From a checkpoint of a small mixture-of-experts model trained on Wikipedia: 96 squared ReLU neurons an expert.
Below are experts of layer 8 (counted from 0) of a mixture-of-experts language model. Rows are named router (the router's row for the expert) and show model dimensions 0-191. Each number is 500 + 40 x the weight over its row's rms, rounded and kept within 0 to 999. Numbers have three digits each.
After each expert's rows: "gets" lists some tokens that make up at least twice as much of what it gets as of all text. This comes from a sample of Wikipedia text that the model never trained on. Tokens count by the router's weight.

# expert 3
router:538473484498466465516490510488483451523536512463534454516505466446488541502554504533527493547470514533481576546463518529437493539488590501522462444467495484516470503487460524441446536471479426406490553489506532456549520481496529578526538483488560501523462540518459546547458473457542402524446462499461530473443530559486541479446456516568515520524522473480488534470469498543546577516483566471548557532473496524458592431531488538563487446485455542492527579488585480484497435552544558485529467418520459551431532441501546496558494479528459525503508559430442456470464470412535474484
gets: " in", " of", " for", " by", " from", " with"

# expert 26
router:540482497494486438552451553471539437543493536466477461547523457476448523525513506488554549463513472531465494497446522533477484602442490546482471438465494489485488553465455531421424516507443493436487507460475500495512491525428561525497549475406523535499514486472457516525433455493479473526487477479520536472450517543463564468519505492539480538516551438466465571471472593537541505516475511494566556545426490554483474481547458476526461415427452494461524515548526420509544443588508544483488516504543511527494518445502600542464524528474493530475603508514460514430463478455549520427
gets: " years", " time", "s", " season", " year", " days"

# expert 19
router:550545493489455470552446510494457437557551529499504474501541473468467580462501564519545487559497495485462496499454530528494419472502550495564424526514477483528431512407461630469516492495449479459496562504545499490468484494454507554536544449450537573539518504494466523525509442455561424511519495476448560437422520521500491502516505468511477552539539501459448549467436524540521499533476481504538522499447444560489514447525495486547451418430462482438534524511563466486530464545505561480535490477562421484471535490435509466534456496525453493437511529450469485450469484467518441420
gets: " 18", " 17", " 6", " 16", " 3", " 15"

# expert 13
router:600502478464451472562396554472493475511514550487484464491495420481486533473592588492555524559479510490430544526493496472471476520461559460561494446475512449486457544493460550511465574530506421448460521454506561486524544491458533512525531482444535532600487542498470489506429476478493473566513498532485479443453514504446467493507479503556493551503499487479538570572474543517525593486482494435530470525512484531504553490513482482560500510461438519516481559512519467466518449524570556419552499418584504571520485526427538468492502538508453486520549543444445486506463521491534469483
gets: "\n", "See", " life", " career", "History", "Career"

# expert 16
router:546478481480450483534481498442540502539559538503484447565540487460479527512558572482548532517452473462503531502464518563425464578475510478505499494478471461550513495500445563461466528483488399487515555451439524475508488451508572563522493439467504488589482550542466511521466482427537484547545478503442508441491582474486569463407468469514520548569475506477517528447465493516521549505494495481540535511537537565492487483572535490571463516505459456449485583465528485500568510526534526480540459463564489540491468479474519500525425514517420489506563555415413460477500500461555446446
gets: " a", " the", " an", "a", "|", "The"

# expert 2
router:597511493494474426493440511513487460481530520518523454547531483409506552457553528530579521515516486528471587509437543532439466524451536433534516512423512507552468557467503516419527459547439449438515572539501503492515495567467565522529520504479487495516516558581459518522498440429545428516555526505472549489494473566506524538427492502553516489499558463474484525563526448522574516472514513466604482546497454545428563517500520526491446454484468518488476505447556520484437522529496513464498486434534454489554537423401523563479533490526487467513502477482490498455473534514513535461
gets: ".", ".\"", "\".", ").", "7", "a"

# expert 5
router:594506490490475493513499528481525488589511495524495460545532458493486538500537550493494507467493470437449481517505476618473468585501556462455504495513481416594498491443433535444475525435482478419447511417514523492483476566482540533571528513491562489515547542487462525526494481466528473554480449515474542471461525512474549538466434563495495488561481478463425540492491516490565496559414540520494567502461437519467581540545499483568474481482491456515594490466532479495535510588496558445524470464507509487509505464480509460515430492476472495503509489455459426453485537396483466450
gets: "u", "i", "o", "ag", "en", "g"

# expert 24
router:531529460451438473526479544447466491533525523483483460579560483515456538461537511564525534522515465475480497514445520546405459545480548461516488444525422465550444504438460512484483531482467409500451530480449560453543558559479551547507530471475543490490522503537494516550460478429505433545488457471471482427472573556491541472431451510530505538515487502461492540535489474510516528530466523466531498551461509509525494473543497572555449490478463489391537525495513494509550430565516550507494501470553520535499509447463553489535503460534406535483518563414457489458460440428532412462
gets: " \"", "'", "'s", "\"", " The", "’"

# expert 0
router:474461486443428485524449526525493484517522489548507472500521385467472511517553562488520603493394494500466504504482525504482462539534517487574454476537503469489516525479462506458552608522460394468500469486499511484471513507458503578534550493464555565578444562474498564568453514479538471610429478509522517457489570533448530471475458521544458540582518470514468530465494503543532568502515545496535538459474420544493469486506461495490464492484475491528473499510541426477495471484519556505499494466604446506489557470449541502486521575515448486496530581476466497478461502505520514438
gets: "-", "|", " Born", " •", " by", " Years"

# expert 10
router:597445507518485524526500511439472440537542570491485467567536427523424534505527522514563560478403471497448527538401472562514403483479537416487435476508450464515469507478429526506527549459446493487470541485501504506490540524421555504514480508454589474504543556561509524484411498406549499527497560518449535472458513516456551468525480457471521503511534491464513561491454497539492499543437540485500560536532443521508548507561536469541502478444439522453547543508520482497490520484528494504565486442510451547518466531476547507492453479521446517537537540465444481466420534512536465492
gets: "om", " m", "m", "am", "iv", " min"

# expert 28
router:525460560499496451551458533556479524581552490508541476525508419526442499475533590452529474517440498441469507498476478500439401543542619492520503530506490446529518525501469552468512546466466492425523593446500581539484513502434498474507526464425524593573531516530452484490442459465566497499474476549441556487450521513503523516507469499444499511544504541461475510512493501553498536463464509503530518521517505532521571536564468481557490522473455432448552545454491423526550513531541542429454516487510533532463500462415475482478431544467490511513464570496461477425489472483467489504
gets: "b", "p", "h", "f", "c", "ab"

# expert 23
router:498536452454427433597477483487481476526557544457525455539499421460490540502502496513571539509444519491428545551468487490462482488490508483511440463542457500595421554467452525464464539559486426472504565506479497458550523491427513528544551473505532562531495545540453542523497481484531454513534545499478525473444578519481518485511494474510540554504509472438468512482427487525513576525501531456544524519486485463484561524491435539538496458466450506404538560516527450511503446525530544433608506468551483570445526398514533479517482506503461514541462525511445473452479502468513414507
gets: " (", ".", " =", " per", "born", "("

# expert 29
router:548479450464481430529477524540532502550498471526505475562515487446432551483527495491535484529477483531492540576476546526502492481487566540509487475455510435512424524480477534467480490450471469517465532430506562418520502512478469559590580417478529536557495459464449505514441478477518473501415509473450530463460527566467565487467486488520502506540487517454484541503444465575525520509460518459555477463506503530506538462521458529516438448411455471412535506527588489522500427517549562489570467489552453522468509419462564449400502449485455514493542532455439477474471447497508456495
gets: " D", " over", " under", " on", " out", " up"

# expert 15
router:510480494499447492510445480522518500557527533513516459524588491495453521460527511523544484524485414533416576519480493509449451524510538488550423474550524449506475526458493573493481547462461480446494500450490534489491520485461487523540522415463533588492545495554473553553412472500568496581497504451426576444407559570489548480440429509512539564558539483428533526499441529543556506517475519408586480530433505507492542494516431543503512461481437499471510568567519492495498468526504534478552474471549505512485469443491561507530487454495476535463499542447477497459483478453502474501
gets: " and", ",", " or", " but", " &", " while"

# expert 31
router:494532539469471492537484467500440487581564516551553466561545488480472513495569546510535517505464451533429568480497529559472449487490485471514446491547436487571464512429476528517442526524498474480477534437504561473461584538418559518485532461434508520517479490603488513582408452493561475517463515531453571487463536552447539458445504558508546531605465474455475551496398541509594527499461457444550514509523475508459519547507457485528479472461459533480557532484471446467570448551504551487514532479505492517463487481473529506525507490533499482517483552508479513468487522422478462499
gets: " he", " He", " it", " she", " It", " She"

# expert 6
router:559554496493476453531493539460540486522506482499579454504518445472434553509572518450554499510530461492478580560449491570486458491412475426494424494467503506532471508463459533488450589461474486477480541473544511532559507503459566558512561518478519493494510523506458515553449451472513448582464505461498563443445536575478581542473453527544538540493553480460511508489503526531520530489439543421565578566463463590509507461537466574575427443472480432477467538446526442474482479512502543492498461519530512537472549475455537500477495502546450532463527522462471492488505473474532472498
gets: " was", "ed", "ing", " took", " won", " made"

# expert 1
router:540521513461461457523469539524524486543535552448511437486555461460459560486527485526560498510489519523505506528484481540367462489496565496474463460494431485531455547471471550450429551486467430421490526490443523425560518474483533520501522476481543550532501547507466568503465459478536389549508450532473548421475548568453563490473479489552541564531520489460480538484506504528523559462461535418531515553491520507481508457540520496552498450487416528431502531507554464515506482552546552449510461480549485547442540486531542523441518497526459586434517516468470462446482449474548489476
gets: ":", " as", " –", " +", ".", "°"

# expert 30
router:521518470465462439570447518508538548546510514538550481507577467534480555525497541543518494561500500496465513475452465535473496533495501487562458500470440511528482493463443524552497551473468440474505530458453573483543546505453565505515548507454575567506506545494442544552474477441521457520483519490493596434408574480496499492512518541549542499568528503460492570531500534577553502541489604509560523514478504561449481550516513570534489425459467512493574521509497463526524532576499545471563470462529529535510521475543566433511424485507484452509535505477446449463479483502590451445
gets: " |", ",", ";", "aj", " May", "uk"

# expert 7
router:506543517392438512542497525481541456550575514440522424522550448532452509494524539544497535517495510482471564550480503523427443515458514493491487488528462468512471504425459551497500622445483464451501578455442571494506488576469569512553530485469509489532546583577459531561483508480506431545510531545463504450467517573487524436498493503517468508502508417400482579548489537533544494529489585464534491513489474536471495517607502505538453430471459517458479470544562448502509472538502563465481487489541454521478524490473497478477468508509487511508556501506487473437453468481495483446
gets: "O", "E", "R", "C", "P", "L"

# expert 17
router:486506446502444476605482526527505480511532505527513463511495416495493556504514560514591470502457415547435539523453535600437466544510483440497431454538487502510444575490440600459434497519472499455484532426517550456512568473440489544526552505468533522488487562550459490493486438437481452488459456505464528474451547492508511518500495512540533565547577520474498521511473528553530503531474524468492554546520536513515524501570443533518448471442463438470517570445518469508491412535547519509531487462528519512534566440463502514471511461553425464494571521467437516484503502520510452471
gets: " s", " t", " h", " S", " r", " sh"

# expert 9
router:491491485507507447577469521516493443568508487561482435499527464505484569476513525519584520466505458488477507471479552546507484540451512506447474405501508495519467551469477557500543537476456508439525526491463512478524593555474471497571574463466539521521498504489445571529499501468490454546467525483502491483472556475466526437472466566547448509528592467442476561506427582548552559447427496472491536546504440592461513448597450494505456486496468510465494545540498476529536458582502520466542455474602509479458498405509481521512486509506466511465522518479472483465491469440577462454
gets: " the", " of", " age", " January", " October", " November"

# expert 22
router:531465483446519518564420518493537509537511516568504472495511495541447516520551486480516548539458516480414503577508537532453443514442545543522503493534519467498516511484458514429459530496531482502441572483461598399504547465471551466581539437475533506494494527541412470575490468466550483545491413538466497512471534470474470512484507462537557492533529508457504525460456523533530523549459600453583512513519441504469479524536484481542482457430467549475511506543580475507528530522538494418575510489515550520438517472458533528459409478504509486478506519411479485462394501504513487487
gets: "at", "ot", "et", "t", "in", "ut"

# expert 18
router:525531462504405431504458495543552477571509508487497436517594463523402552533514510522555507536452497502440510537442517535463487558496549488497485460522435428514434490397481532465490551480473431522434523480483565490504501531459495539501525468481558502477563551463460550513498484481508466527442467464465527478476558535481478493502497514534466524560506510408458556504466497485538523511473488418505504531485484542430524452510478507540475490471470491406541547500583476548497464523529568521499464446548471556517551450477570470528491472558463533473504547451460468419482442500554451422
gets: "-", "–", "/", "+", " dis", "2"

# expert 11
router:548547545451476512516458572514427469508501529516544478507489479474463572476570515555475555524403502439502554564488524531490411575475526482485473474565478448522498481450477513466512531504522462457413526470493511452573506598465529517558536444467537544515498502512450506513418435473523464546451446543473479461446492489489508530496467477505540557556551554437541576484492480533581517561458544472551537557481431505453517514514500473529442444411488528439538527496556489507492473521527531513591467445516450490477478492481542491499431496537470558529493530496494431443470479473490501498
gets: "al", "er", "ian", "her", "el", "ant"

# expert 27
router:523484448521483424552465520522475494513581506528482480489576487489483540507578503561516521556490409527432532523440572532450482525473514504530418447495502486491447523470465536431443464510484490485445542476539544447534535514470515511514518467484510592506528510562474508534434461483537464522478496519451559479438530535494588494481495467549568503536497420494480510495443552523549527528505565405529490519461510498526510450561471579550473452514460464457487545531488471433573494523528492492500450457563511483438554463453553513488504540539478547427516553456410456476485456436505450482
gets: " to", " not", " would", " can", " has", " had"

# expert 4
router:499513486510408495524456488521447494527531495502531456518527457452491563501538525545511512480481475543464533521457547517471475536518587503511448444490434498591478481462449525408506571515496534459519570484492523446576546466488535517519546468470490553510497516556468547519486506454512400546491485546490574439455521571484518515458446515528511568509524464451507542552486508521557503527479582409597506515513464506457548518572459525552460476482430473492506528445557482488484465540545535504531461444572446486412493441485514520476493465529487562528555576457451462462453478479536497450
gets: " |", ";", "|", " /", ")", ");"

# expert 8
router:518494538496419469543444514475512475520551533521520465511533435476452562505529515571547522539503507479488503543468524520488472516510529468493444471472471507491480536481483521462477539530526431420504545439470520463566534533459527504532500449461529553494476589550476559532478452388550434499489493518486532461458535581514529452484440497562514528546487471454478538482459508577607524520506541451509491528506425511511608481502445486494459499391430523442580566545584478505490508505536529420529501507521493565450526504456519466535483516520450518487523505504490489445424464433543501481
gets: " ", " each", " the", " one", " North", " an"

# expert 25
router:581448462438521494581463578501546543543476494503495457548536501533469562530535528516567533560495418504489513505489471581497455521459535508520498477568449416531476530468460500525461509528458489504477579512431600490523550492446564520535540489471533487531507457514433482448492471508514477517501535557506541468492506464468547504511492478479488529576552462472556550469402490523484553535483539481515528474502510587491504474515512503546472425429414461449514499539534482456561493542582526473495486481539507597471463392528541483455474490475478557491516501495449467415472530497540514492
gets: "is", "es", "ens", "s", "as", "us"